From a checkpoint of a small mixture-of-experts model trained on Wikipedia.
Training: a variant of Muon for the experts, 625M tokens, 9533 steps.
Below are experts of layer 4 (counted from 0) of a mixture-of-experts language model. Rows are named router (the router's row for the expert), gate (a neuron's input weights, with its number), up (a neuron's input weights, with its number), down (a neuron's output weights, with its number) and show model dimensions 64-127. Each number is 128 + 32 x the weight over its row's rms, rounded and kept within 0 to 255. Numbers have three digits each.
Before each expert's rows: "comes after" lists some tokens at least twice as common just before its tokens as in all text. This comes from a sample of Wikipedia text that the model never trained on. Tokens count by the router's weight.

# expert 7
comes after: "=", "\n\n", "s", ")", " =", "\""
router:085119148144154188158121115088055165138157125119117148117131211087152176091148098136162120097116063074098149152218128102093103172111096068162133205172127101118161089141175088059145146075115151
gate12:160124156157092098126113198166150124136161162116112126112187145189127094091085095148192168146115127151100114131114096145111115202102160035206100063126125120154066127133122121128124168120131160
up12:110073112191150146094150152094136181185105124174142135067117098137146101166101140119125121112166088170124116094098123051168109149135109146171129125104164128163219113133163179112109165140121214
down12:193144078038114085159106094164117123138101087132151152167081138157122111126114156158132143167141150127167114128135137099193109119151114116147134189113139111112087096090129162120105160115132096
gate13:088153108108097145135094129144135111132115156119133122080133125087093112085185059104165135106122091076181178118079138154120042094088090137107141092138139167106095152087162179122119095083056156
up13:116129096074158173122161153085075135139143133130226009177162131160148113132101138164135093153139107092106125088172137107124126147184105146130124083162135168066156100188116149093166107150050106
down13:120128116133165114145106077082117142101143133165159133118118127080141114176092123148068168101097100179124022136169153121136149174095147093160162153117219115128122098134114147112036163112163156
gate14:145096132130120176076122138124120144122101081127077141172160132124152134050160175078146108173162103117183143111087055147104157089075122087121126121114125142096043032056141168136142200129144147
up14:114106132111142084146131158116135121103178140175122174092163094114181113135107095162130152183114137146123129145068169158113129129084114160151088127167130157149159100150191154107107112114199073
down14:136069133143133158135137082122103187104161130153147069108068055161109080102179154134113149109143145182132146085129127158152130115160145170090059059160076163101087117115156144159091180140121108
gate15:143130134091143179151133119117094132107175149158176154154174101099074133209160096151126128144102130148150184205122112113138096091145117109194156164128168127185084076147107145116157099105191159
up15:109155163185101092104145127137090128107103115110092104144127180110187150099133118134104124130119128183125106146120117097124114106136143086108193143178075150158149183062144129113161143092184077
down15:136126169124126146153144098171139178115152146135117087144056172092157131117053074117098122161116136085204143157170062150185099153093164141127101216149081115082110165131085134114124188111114180
gate16:159133130188128147143154072104137090145165171161172175133087109117083126130100147142089118106138128096171125186128129167108139127127115191115104178171109089172114097095130124088118079184157108
up16:104098092096124108116114167168124156179108117145094093063147126100154097138078129147167124107153099117121123138175118174133066152106131144137127169134100155161149173170211164116122075136129145
down16:155068139198110126094066114156163139144095081160129186173163104166161132122101120153147177122131139066153141189139155163125122098169127146111142121082150128070148112139115160154156210084106156
gate17:094109101164215156094151178132125141121106104109140166127155137100220185061202127121161157103127098099139108118115087108168170116143105121147076107099135125121218092150129131109130130077105146
up17:115109096172111140127107069142072086119141132143121103104139211100098179151188092060116145162085060158110169129112093128073157159125060123137126138087158119158154170165111134175107130107135143
down17:144147133103244114097088118143157153149093130106089153117149141052172102124115074163067119115142111104172150197144113172116156053153088120141108129123159122102086088134123150106137157119111162
gate18:174107147116114102107147113144119145146113078091143116115096095184039115132104155118104120093148111155076177186121143176098110131088157073181147046123129123159083105163144138087133113085158176
up18:161122110082095167107093068111085157059121149134121145187125136110151138167125061151162170080144097093095064109110150133126167093114100177156124146130140147113185117117175107137125070137150122
down18:180187137103114161137104125134032172139144123137165101197077095125088081136084140121077151187128102134146130157118157154178158114108118082100087146117103153183185098123151109129183115128124106
gate19:198085092118095105173119141179112160178150074132114094110140146082115162135148124112157109171060130131175156128117171113128111114154152148046085161138119089120195071131172134114137173089115184
up19:151100140123130085087158113090152152132101096105169174137056133172118122048154200121148107115143135088084127129086071153070151154082085179217161171157090170098143107083106116130137117112116161
down19:041135146133096116136117136121177122168141129085131094152132104175128049073142151084117064144131101069160138047137083133090111155076136093092118144107134136137048103115082086131140161115115163

# expert 12
comes after: " |", "–", " (", ":", "19", ";"
router:094117112177108140133131181120142148108145152136162134086160127124147146186160126113146129101128100091101154190177126122140084093131145165127191123146147119075150099132112080143146039147174086
gate0:139088107101099153093157139076111153134111169115090112159091093159168075155133154158175112123111122123141128138163150141144164036156109124162140101153130049187121081143134176117122115149131113
up0:085152188148101158105156170129177180105146098145094107086099121116083124096120114173197108143193082182157093126081070166090196111143181166085106087077143095088099088092089141108115134126129196
down0:139110143132107138106090134159100109177138183129160097137151107169113195128095139114150151072160158143162108086066085115138116022155186149086112083114076108137108095124164126107099111145134153
gate1:121123183134166130110188122148119130150116190124116147139196095101086101130130177106120165126085113108163093170126111093128089209135148122178107158127150112147090110177109183099125136103108125
up1:115139113149155102108081093170086076096162087172193148200160136125108072169134120087114062162079126123104199145141144080180116126153115137122140152106142136144127126091101086104157111127164106
down1:158147179119088146152178148161125082143179094127051115134095120065110136127110098136156130080121099094079168148143160127093120124138062093087135147154109185151108096136156105107066119066121135
gate2:092145120156133129135134066116139139141108124136144116105147124131084117116142095129110087160093102074091208134128167188163158110133113092148157176152102131137145070143123167106185195112094099
up2:105152170149169173104140181190091106104163145173115132143075075111178065184108157136131097109034114146121111136159139075170101165126167098105145162190158128114096129098135104131115115084144116
down2:177091084179156114142107175112132161194136109196115121160120126149089080165154156043152111128153120132093104156122112167068105165101071111140067079145159136167180149070070176181127114197079073
gate3:113141079117093166147121142172185118139179131115074106157155150129185133097085133144082139066124132113110182112143136130143149096057149152098166071110152099100136126153116138087147120066193110
up3:135134161164143110144158127146128149125137110154131173121107144098131067145102080107146085101076081107119048124139173158115117126147073104184126157115126194133149138097129138142189063096145111
down3:159108165148089130131157135093110151113053119089112135125120157142116104141168161159161083137134110183113098139137110132151138120125141084072144102029178126141104171147182153147118119183096123
gate4:113153204133121118158114159132125156139161091102165137121109101170119172184161124152110113127049119172158193102102096090215131128141080068155166062111165144135106133101120158170126097150123135
up4:136124068144094157139139152108168133175131103134080154156116156095185128114142029098096133114133150162120087133163198141119106169086160112128195156112126133106127118089158126094097117142153124
down4:107153107125154092150139099103097105107097126109119168101142097155115128094102136164165131145177209096088105111105055100089132136127138104128105110114117138117129115113139135110161131063118111
gate5:107105135135164151197101127081146154189134140163196178091100141195134172128107153107082133147119061195118077130150112123110123072090115195064109149128146111079106126112167139119150083106210104
up5:080119130124110134120141154083121162141095142163122115117140112106085133111122104134100067080117182079139101140154119130117189152079125175143139144096150146085136102170165094120145183126135082
down5:132188179157147127086113153106134103126104121139110111101125094073114083134164130178194179160140148115126165164204124190162088152138082126143117112129081155100175048154115054106111124095075116
gate6:081137123149102165155127109117139112175118124125094096120147174125105188102100134098144117200163148140107116202181150152181092126174107140188112114165159147060111105149176100120073111076145118
up6:169086112150095111126154102184173111133164149142069146134149201130184113148129120143161095080145076132111145120137150178091149161120116135158139211098152143101165207158150073104155072162175151
down6:128104150145136163110080083122155107107118155155138094128180121085122123137133143173074152206106108128183103100067107120156176112129097124123138133134049107190092058170126154112139105153171093
gate7:148088095128156147133154158140159151221078098069162143104106133167142148169143172182139075095137116148144139144092059118203129117138150115112103129100101101052160118131092145133103087161169127
up7:132137120155117076157157125169083082139092102153162118092194143127133102126165080094061078141133162117100144128123167098171111104079084160182083082122145108103111107084131112092117143096128197
down7:154151124116106102138175126158094121073153156154090097160138123113156158066177161103044051142124173103127163139166124129161120038063066109150117157128143085127126186145155050127125063135098123

# expert 13
comes after: "-", " \"", " (", " and", ":", "\n\n"
router:104064083116141144084110169094163098161076154090184184136142143126111126137150099110138181139115087142118194094096176088151151127169138119111114163185155104188166098105128173141141129107151176
gate0:173132054092150121116103171159135135088098136086119095152129138133119139106145118137120159097172131098156176130094110133156113140141130158173168068150080077110103128179161089092166150104113143
up0:064083124170151111147162167075137133155077093103127182105160158137123135131136145120137174092103134110146077169167183155112096154130140123113154168121147106132082202180087140151052131131108126
down0:130101082156096152091121132186116101118189115093151107150133141121164161103138132146157030116084143131140077110098083067171112138082151159166101158072136180172129180155102168165104119125181129
gate1:136098150148097110139129116123112076174135158159127115052144110095137112159141229114215151151086122127203101111115137126167188163151131186131094185153139042171120210154129139089171108113169163
up1:139189126149153112125147161145075137150123143118164122105142139127145126142114151175116081150142140122074123164109097120097122229185098126103156122118144171100161126146117134141106137156139166
down1:120088088145100121146118139073093133086122107149120106118149068123135139141114103188082197131068083166170086145075143139114157136156133165177076101147104140090118111110138171103162122135138159
gate2:201128102185158132150108112117053136077155125155096122116064134155128120144159188108153176112095171128167198109106149064115127074116146075108154086163105094172099075127143168066146129091176152
up2:115089142093153135113096125097103070160135089142081112147179135093101153166174135134166098098117149092120061090078122145145180140110133125103164111158082112110084162156117141100107106097137117
down2:169099145073072133122053126106143131153123126184125165110130104095155174148129169135135127134133136113103094133093144122135121043089055145173131148168045048111097149111150117146159099150139129
gate3:086118080127129123177139130157066136162166183137146129129163116128134134100142149140135193093199133095088119150114137074130120167077123161123107129118163134162093156161136178052072126108156171
up3:123119137188052189079091151115177127144100111117171093079155140140086147099158125125148047160093103120087137099165133144132066146092089099107183095104091111080095116097151111166157117107144186
down3:144186061124127171138144127077114092122136093120165165097157168159142147121104133103155134103093121149100101099186130162146190162159091144178050169109119132141104173138145087168111163120104109
gate4:090217097135183108135169156092053164168071168137063145127125141189190163120154159181129135129169112114156109147103116172123146116111098116153056172122087118099127100146162165168136138092128146
up4:094084070114142151133090173148084087154158108151151162184081142165133124106124118156177175163111113089078151123143118116143101134082178141108194116145135115140107087092139122115213158139122137
down4:161138095148132157126082097144113160143101121138106188111142115133161125124128136076115198142156140119132093133162159118157122093081096158143114137140143068143091130102124148187170138153114116
gate5:181110122091129132074111116089146195074097186151115126134088150087115132147133125083109133146088129106130130169115124086147131106086130092147118164023122111159169119100131142170139175094147048
up5:142196164154154135136115153146115114082112115127130119149074067096143120086130117104155093142184122158139150152152129109124095103159156075110198168166110120140095178143110125093139086125126157
down5:134111100113137191093142094102115190158106133107159091122088108128151130151072177095088163093069137123137168140119096093110086064128098154129093180117102155107131144126086130118166164127143109
gate6:118144129122166120168084098173126182122056124091101103140098151092094078152106025129147081095173142156082048170168092163110138087132154082074099086123100108086192107127131069108128159178128141
up6:110129131099160103141167157131155085140120105124130117153151155118121131155142147085148098180099165102081166128127114125129098225090064142116132131137088165113119169137138096162091066108120163
down6:213084146131068144102134075085122138136174123149079097110125124134160117123115141138155127097157148150142185124129097092101145128069140112173144124139155125167119140095123110119117126158160100
gate7:055109094146140166131035081140104158106064133128093134092125122109154138091117149128116165166141116175149120140134128094096090140123098165117131079100139091180145179201092197140161155114171080
up7:103149135057143094118116141184185137138154145140203103137129102124058150132187107116142135124126165103162115145150102124090112062108098100105087077169105119132095112071185131148117118098175182
down7:128115095166096094195160129142166093104100178092160082177145108135154153185026083088124137082096177182153143114135132109102168116088087176194126079149077175171056114047102192121110155116079104

# expert 2
comes after: " the", " a", " The", " his", "The", " an"
router:044125191131126153114140126114053100112132158144102121106110132091107135118111174116153107105121100104103142170166187007129136138105139085117111183126087132118177066110164070169135082128171159
gate0:171198143072158083112158073144147130141117150134110110127127104107107077118142162120137130125100128152020158119170152094153138057136164112172113104157175128083146126142199116179133124167114059
up0:108106084165168123147067112145110122152146135088176126144151112159130117121092086068132077116127145149066093089121084130083188161172177143115148130125204107140102161123107168063197116126104118
down0:125069144140145129089098077131143076096123131105113138131110133138153114118130090144148116090109096103126148141186081125096111137140116172094065114115133195193031118137173168138144091083084152
gate1:149165167151128163069097199090189052162130139126113059143122134172135150140121177111073119145092170093114124107110180109147141077112163146091143119183150051152204121152178122116157128171151116
up1:170120149091152180153095117069164044070172122153102149122128094141128094199115114157102121119148086120090116174117110156139193105139165111138148156138124097144123112127086150152079151139133087
down1:138144126131164149148126148091159129098093131138178173058165146068162195161114134109135145145133139103105109091153122223116110144139115114100089125125160073149127169180148170107066080142125104
gate2:055127220142152153121124084131087131198130123121109153147154060173102077116143140124158109160074139124153125128090098134186116191121147126090135163109093118123177139143151128116109127086132112
up2:109118100159132122099075090107092097107144212109104111108098075081156129116075150128100111095167128135188109162163110146079161146151143073103177145145128112099119165132126177104128149119148090
down2:133134126141086135152203149174159181157101121117119085134147175121097120190163101136161129126112143105112121205166052183124205166068136121187122143147134160175132177122066118176124058086116157
gate3:102052142119115155126131093152135150149108071107101096176128127143113144142074096091145151145126162054137104141181156098079186154138129113129139125175094144143109136154163149091143172117075167
up3:140127144120174089158119174130114123067149184152070131148113147106110095117145110131142157173172158126060134100137098111115063121099164077115164084116129132116128146136111110070182148112098106
down3:122115106082078086169042122156144159171052105088132142197140094125149127057161106143159130151175155131139039173148151137168092132105093143193105124133165173124134116194093156178125147152164148
gate4:153128103025114109113119094194125169124144099195083192065096095140164136148102117125130184096090145105108154161104124166090096121165137139080138114139175120131131057164090124140109126098099131
up4:137122084102139159124119169105122138117071095163135189080128186109142150132105127145112118148145093138112155123146167191126123149121097090128142074166107137119072078117120111097090179150111118
down4:174161175040097133100125186131107096155096097123166070080150134071140132150148126135084091158073164146145112166166114134147162110121127136066094161115139076210135142119141090114158111116074144
gate5:073170163110131130079150213170095111159164123112177149108166149066085120130103132148116063158119196149151110167087152129099043127127100116156127131126107139151168140151094105121104123110146140
up5:150150113101105205073086082175113104183120153156135099145079102111145082137087106134126186110155097124157143033146112191102168221153155094135154127175171097159084114100138127088119146145168106
down5:115105164140102113138185070138103151137116160121114162145144145132157164090127136084173138142101149131128127155126144156142112175182102127078130136117101193138125127091134082147128132109141165
gate6:150124089093142106125109138152110114197155204126131179156134108097171072119188171149047115185094147115183156110133154069126153106106146122160078199096104130161126134123204104104207124140149168
up6:118127109092103189072165160079108111131176118182083089156152152181094098128078076086136120116173141101061123170146136100166122156132096105070093114143062158119116106115195076099112067102145148
down6:165073107100146132194170185127177151141128176130147109159087093114131123097086083207126109120106104149128142083140136123077138113084111126197087122116118129096111118127086129106162121191134167
gate7:098122138137219073136177135115113128138098149145095149122137055129156119084206210126106117119166089119145102191150133144116098167109060118119072117086130151059106159100148116173198125075166111
up7:105080108128119092094171097114170185187080156102094179150130170068126175163159135129141142137105124149109143110096129191161125160141196117121122099105115124163102140138137145115046097182105152
down7:115114139080149084088144165142128145133130141123158120076146079125196186123141152157141153180051123108131113127126135135127112136096147091101137239139113151117076153184126134159154178061168125

# expert 15
comes after: ",", " of", " to", " and", " in", "'"
router:148089159160191153118102115110157126128190149181106125173103130078104061097137125109189170110169073127089132163116121099140124167136147074160178151212127113103127135122157155061091132148150097
gate0:162151111150164120116081110128144108146093144205075148176119091081154139067164154024075155129093108126114162112106174112094140108147107156160158112116186178168173120115132157139103101090165185
up0:124128053127148071153107138089111126150080170122061085110119147127137154127142065095116163106092119091140125125122164109110172085145136082150108082097170122121169138141083081119175133115188082
down0:089102121046131140121162105093076177140187167122158196158122156162067151140156131168111092139111105121136108105114137144209119080102091161142115139109138125062126163124097084145116182154144142
gate1:143090124097157078199145124174103092175135176079123150142119157118157067108157184110100116114153095112126120121095147120163103084095106127186140099176148090122097129129134111117104156139087176
up1:073126172136087160108101089128143167103096107138110134138108078169118114123096120133146066136123096150124082144140126144105133132093166149190077118122119117097140124126108102157093128109044158
down1:189127100105143117084150064153163120107207124141127098096099100146117061146078120051135152145137119120149165117135118095133162103122119158101109155089128148137096151110122047115120129153152166
gate2:080090155101130109093116069041112183180145169075100167131208150094146092096128155121083161181103194149111110153127163056111113165207196116129165104164125219141163129150121122122106165109087109
up2:152183130127131174172144126089139142127110069172088155127101195085152149118172088131153173158112189115127124195136099098106088135158096112117116089113082113069140103149101143172143157076115069
down2:147147065166137162152148175153142148130174100151108170148096100138094111127133187123135078112208085099172155141200127184175176155067140166148156139145071123124097114117114121125113189138172124
gate3:143088090136106128119174158130110118141112139152121120177164125152126122071117109180183169112080122106138144132221151091144120176131144094193103065174171085115128155136123130141153133126072145
up3:101118176142158137105137151091129121187095083160097117151146124136099113152084158094069108171171127180148147154136076101066131136129115177138098165079145079126132139154119132148104183138195071
down3:105144155136121139138088080177169138060131124136092112136110131136077137141107095111112138138113190141094163111112132143126142121075127165083071084103142075114116105092142145154126109171149099
gate4:079110174135126179157164154088131110137136148078074133145114144147110118146139127151166127114139143132114165051121130125089186158110153076044157116121126108133164163073189131073098092077111099
up4:157165139117109147123145119162208152141084218108125084115117187146147181097121079155074116124164069156130132187109112114119157111165122132121119153190150104038135086111152099116148136151105107
down4:190111081083144163130138097120093113161086079133117098137119061140104067129109118137145162109165065077179128125111170098149120104143101136135096123054098186177149108099099136131122063146141195
gate5:087126090097172110109193083085083085161139151091208085138132091077100093150126111073077080110072144129172073115125072156144141164090089185149132174171074147183118160107144151092102081142177186
up5:157092086079112138118096120155119147091112148127095102224132137116038126130142098157148128094121069156160124156108107126157036094126119105129126135147138107073171132200200128137075124110152146
down5:139097150144140124120129144124124097107169128092073141063095126166093129087100138078109123161101130093120154125138141127112107123144157141104097122132158149157096134141135079136124116121118132
gate6:152103136121123186189112053125135058126186161152093187125085165089115092150120151076133099125089140061159101154177129183148135102138131162148110104089126111133118143106057128148130020112094088
up6:150110117157086120144129152073110216098147123067130105109121124118158162115199092129081155115127155116127157133177072117096119129142112139124065104136151131130107117150138141137100134110164167
down6:145136143128145130053086187148095052151090120104125107125155121159121156129144192080155129137164126187152130103128130118131106136093145167096157085144125093136229132142167114103068130136125131
gate7:145151129145158176151100087166094128162141156072164184116085146195151165109064126145142121148199158117058116173130124164107164110134153079115163074184154114117100113140110102146093101103088115
up7:120126084152150122174154128133085143136139079118148112099178126107179090129137087132150170060084117174137165145138127122138121204067109157134090097152094161131158131107168164130069131129111108
down7:143111175063168114148133107138134138103141147111154048145117149122182073134131132125081101140174123217166085084137127102160125124194139119114146094132104150156127139063129144145147142118131157

# expert 14
comes after: "\n", "  ", "-", ")", " 0", "%"
router:164104142091173141144145149118122156111136143121148143108119190073140160127147154153136135116151107118141127119097090121153101191176159134143139177110068134087113138104145128081154141082138120
gate0:143120178053131084096102143160124116121169122130110154130112131116113144162128093101189147152091115139154127167139117168117177159193163136087149165152089112111129113084183180115143142089123144
up0:108106102155112151142065120143135158111172083151126129131184103142132139163136113193127120096165120068196110170141057157112133118112083166156161083128106076179070120177098139136200132156128099
down0:161196116128085139129137177094111135080102164126156084149125095187140155098029192114179090067111180123155160141126131136101150105148088146134099138110144110093108125122128126151108140140139109
gate1:146098140154124060150165145157083139141130125142124129149163094123114086159105091185162085141132135100105169141089117124070175123134068097112056174102110082112154097131114165142124168127115128
up1:094144140138088189121092082149108136126120168094150082146161128129115139142111171128077171111124136131164126152194139143103130153109065112144171173108079134132173162112050127135104109139103123
down1:144105131099169119172159161125171104155148057133133136145065134116174147078098151115151120093183154109144106114116169134137076110112057105154158097083133143101108153126105075046169148115171172
gate2:168127103098203106162127107106177170086138161100203072146171227116111186149103130175154192133147168141144085178061120118151101152116150185083205081119109130140130098163131156100092093122116128
up2:134107123116128139157093121091143105105102141114083188109069103132155164109127121141154148139122128079079140150143189093079144152096172159127085128074087142160138126110126157103162179126137073
down2:165118119186135142138141230125107110154152116130147082120097159133133144056167128177129082102119165102113140109120185153109167102141115139173121082121148119130118154184100096108086131140092111
gate3:122115180096111153147112145107124124135165176104136121068112141109216115162115149104122122105136135119096139122138130137077142130177111159162090075129106052160182186130148208137089087099111134
up3:109110159171185118131125137110116087126123142190151144159197152119130112145178175119167205155130137143148095115170120126110090137147049111114123144144106142116105135068173129124096199153141086
down3:135116150149131135155152133157106156147146076133099141104102124141129090110106137126109133160133122137169157138149167128145122173053158108135097163137145119168143138159115145097172217133149138
gate4:085150190095133120113082068112184129093173167087086175159124140099136129059148176077167129135173151179144107179141099154116113164109130130088144175068136134078119131143118142119165102105183119
up4:134091071147092154151139080171111141144096156145150123131145115151113115168123110125096121165104132106128132115131046101163135095164104089184110096121103159110097110076128101131081159169065144
down4:147138099123200144156139149133189100112159125135130131107116148139120103194151081093124104142119162088130160158142092135090117126126114094141126127119062101164131154153226152160105127134123129
gate5:123110094117110057124195170115095156137162113131118168106121091096143151141081133116093117181081151153104072132104100117125157115127169098109182119118146146076089117169187178142183121096155132
up5:140139148111143131095140131124073121073145150170171091168107159195126104057080106094116137134124074114113109136154096147116149145154116121148172121175133173120135132101184193184117176111113136
down5:110140169121154181098145157144103128105142120106096122121145145111109041119088091101163089105143111115116168151105151101148168143194104179170125171109114116143123059099072156131137097101177114
gate6:118069132139124100143202161162156117111094126110066122165127142075229097076126157164150118130095061172155180161111158170162139118084112072124115154063136133123100115133160149112109149121116118
up6:111190169138143091126181098119095113157146095120079115139148142150093149100124108168120102103144102088158136156119066163108128055116116176126127121149124127158168179096209179235125197140178183
down6:078118115088063106069155141211135097114111154162128116096202113108085121116151129127110138129105131111093158075110109148180145140109175116127116144162130120115064137138167170117104145152150088
gate7:121147155141121126139124100124110172145088113180179137122151116123105115131152092112136108107121073168130131108144151099137135128131164136122162062116157099100149046086166115128125234133111077
up7:123168209118114090148143116149170171102123167105114139159079148211186112130189109090133117163187099120176101035144120122139135129116095171133151128183083097133096104160142146071105105090155160
down7:149133077135140125148138099118199093150181125144187115144098140075103142151132128074126141152172134124149107170184105149175139108139112156117153049129117153133116176115086128117141133115114136

# expert 5
comes after: "\n", " |", "|", "-", ")", ":"
router:128085158175125144117172171042200124136092172169094142107194145177163178106112115113105126141120072117116169142084185132118096122123142132122174171152150111161190089169134146111116110105184147
gate0:125142118176107129139117112159124076108122154099132179102131096117111128121103136122083110131118153107200166154163124135132127155120188100187198077176124139126138156105125030130111095120143130
up0:156164110088068137120137123078095155150097119152047061164157120133142131163214089076127063095116105164144090123112151121079148155153140137140065142118094111141161061146102144126125151167163160
down0:107188113179133143121102084102115159119145110113125164098144180095190125194107143127185061127105158116171136114155074119084096144119155127138109101150073118128082111106162097136182147166133114
gate1:076080181098152107097164131129117158148115147180050174032173140079092197115111115155132145125131082137183101184082102152073143153129091097120167144169147062122125085170200161169120152156141109
up1:088172141138138092113100118130075120143072098140149163116113119144175127208141129074085123077090151146132162143198159128151171093101107163110085160146160110116138121174105083079154185110143126
down1:124111112124119197110109138125121138161148145166157148141110105189189141064076118122112173161220093150163154140096153123093125107093142106071143091183137151111144119124186071159094171129106152
gate2:138121136136125113184087155102189150126143173166106101133142134131112135133143141133167132122111186116108237071178139094139132144102164066078159154131131082144180123158172116127094147104076113
up2:099098163142137125130181148159182116208147142102086101130139129090080149084140134165151130097154115157153096099075158129213171087119096180137142094120103148114126072133123119139135111173166125
down2:088173107130095099156121130128108176154133085137135172130098079121161146152084140132146150051108158138142122170123157161119053142107095155113077185180199122138144107172156100130130098087139185
gate3:106181134130100097121113148105121134144080114118117200114161181134143083146155102124120088132123138110180098161147107153113211131132191073131162140119106176176165107146169093090113147123121136
up3:141114119153158140130186139147111129115151130145137095080103158072132141161073183117178155132069124131142106131116090117133127187130048147127126090104144150097161099108168082134119106108134161
down3:127144125065057156138151138097120225152134107104120138187142140157139096156114127113142140095170058075128119105106114139132152097093180142150063213122203118118160162123064183113090132116166116
gate4:043095067106138140189096190143130140143124105168115124162143133134120109149118147185158121125112117169110111128199130164135134149124092090151138121064153136106098156135086136125164068149133182
up4:180137191139137181109099162096157103120092080128152177109104195096090121181109144170097158161209119137144100154148097130129130184169089157145059138186116085113151140096064157138161102143102100
down4:081190109141175129059126146133134068199106145113155110138153084147133108067096152142108122105152095104111146136119142159093187129097150174086135172126120135137125131104131120092107110208094099
gate5:157099192200113122140115091117109113131159107147108131108200144147107098119154100146132167160114149150100144166156163129173204066127083069123145113055147122174182164127125148137159137176120165
up5:165139147170133123079124177152130178134159130214127149065169160128151117073100120141140105196133120086099122179185220116096110146068160124109119145128131103099136130113127166125125156126095156
down5:163101118143152165101124150121093097184084160131166083129065148187106121134109091185172072086141132160095150117085182152180143128130123085140181111128057150122080129102077127112149141184121182
gate6:151122129150116123093147095055166135171095050083145137147111151126129138120114122113139117160116154118187116139196119140133100061129128183115129153111122111126155164114189074170067117160115164
up6:130134158142150149152158107116090146034137141138113145166104128099106093151123146111104129129068146146156100178125089158119108117118113113139123112123126132129143148113158169083132097108147145
down6:140127123168115155132134084095105103123201125150088141140109069100120134106128112118102160117225093167132143161099137106186096120118147151155175100082164152109112121141150161143094179099159090
gate7:129045191101153111087106110074156194117139146136102109127154118131137087114095173105154128156151150127162136081111171189158120079121111165152162134138153147038166145080124148094074201191120095
up7:166152197087101100155143142130091165116112175176156141165158116099138139158125106131138145121130084165072075059121157129112110114095150119110122173109087138143085133153083120124201179179113137
down7:116159124179132169179169134129182141190135102078091190119158117184107108131125143132148131075117124119152133196045155117214146147191109112126085152127089130127119067141170158159130172155170145

# expert 8
comes after: " |", "  ", " 0", " 1", " 2", "0"
router:130090063090161170132115113122166104142133136103172136110193213105113148120103138141112092108184143133151131146114107094124113124131189122143128157090119108065141126134088117148148112094132109
gate0:128138126163156116113137082146117121153122161162175154205125122096142164161104097178098157136097155148073154061122089093166104143162145156129124158103201158130151162190100137121101132145165175
up0:079152126110178148118119115078110064087109124089109138091084086076101073065078104084120144165123195180114133161090115119124110161111139104075129059166171118090133101173095127109129153141124145
down0:150116145145142101148109157138109071146109134165089132149141101123117120135145125154119167145153173166104098156060108108146187152080198114107107084104115114078123080126118142111154183169114129
gate1:168133112151160170120110083120135094130122074124134154138133144145123094107145081090088155113117136115093133108134159098119124137126104129101087106157115133059117105150120112176128124134125151
up1:117090166156094113099131144140146110132158171122116119187153103124192178156101150084136078134124192165107115161069073073043158086170113141174145109115170069122150146101120086128095106119130113
down1:141127143184155124160119132082171124113163133103099101107115192137170211173142138164118142108126162093140189115144124127192112109118164103067158074130182170138143114128183149106108109126106096
gate2:088123092082067126123109091162208161200132097116119187168160132125156103130169139177135140093126149160211108148089144108102099111109075109161103141120090150140158109145136148091070140140079178
up2:156126119156152174136093146201131157114185068097137142097101125106150075159159096143116201158156133109149143164132105098151126210089235158171066130135161138165141061152114130139143125162113106
down2:113084116108189106129097152112124200118157162168151181181074107116159161144061094061111099144131165149053049128112079124169122157129159146151177147124071117117093110134090151144145136174117153
gate3:143109135075104111160116118149171151109161125120138145162110144098102104100211181141084110178094139138134146152156152171142147099108132182160153108125125138122142085152097143177110093071091080
up3:163090139155127197111120169104153087059107053172164180143116057142141129117126151184168124062138145103123142134111136098147153192108143139141140081104119133100120116165152061088133131099129206
down3:150144134147135103180139134112115153115157105111161134120148119117137092112141058140111126122167138122130105093150087141133137150121084095099139103135089127108106046131149126140154152102153157
gate4:185054159140193121142148128122136117139088088108166108121137108145078114107156162065077106116125156104169124147093128166087156125134122168119083133109109065148117165105151094166119124176140185
up4:076100167106133147102143136125088125111178162099106088057120150110145118142116152113123185154131095111147170158135118080097114128128147132183113094192153149113163144109134096197149191123118109
down4:121085141157112163151106117115169097084139138131132124189102084136135113090069086109086115145130107145152078149181102150148125200172085143128151179131234123124191141088069149160181145115200153
gate5:128066114154161129190185160135117086120097121106155165086162189101143167131169137145042140183176115154096081162148082144124138130112142146119181110090064141121120085098128148090088105100161117
up5:106162125082142125062117186089143132119144125153093131108148160121179093129096148160087165113104122105175144074113181139084117148162121098128146095109138120177094094077129148106147140158128145
down5:131101101130143139173132097122161156166136140146079157133067134160139173139107147179134153116171100098102156149165071116117196101113098144110143168157171122150094142110141069116092167166122078
gate6:125153109160175152175130209085145167098127110148133179086114157165180120125061116088081096134155104145088152167099111091159124088122103079126108116062087087148106120092157108079162179148124117
up6:130104135139181100134112106149142138078107077085161127160148177128141109168138122130105190178102157067129132118143104043164161149095046151163116117147187142116160063171134120143173122098137123
down6:075088087162162102131120156119124157154131201095122166107124119106161145126102098147095117112133140087092146129183138095157100127146103103119155127149107119157169104089171117133078155157138187
gate7:122151124129117121182159138089196138115120090137180162125139167106089114120132127133133106035140136077113035183079098163097158118115183098163110112105132116115178154158127174093087127144142127
up7:095187160102172106082132129155128143136102089119082097093116128144149144112084047112090112144080104110183075198128121114124173051048151132157073107100139136132144125156124075180107097145135161
down7:094110091140150174183084106144135205157129161116115126124115095158139091160125170080116040128118117177138147057150172046133144125140099079158160192181156130107151144149160094099142156115105158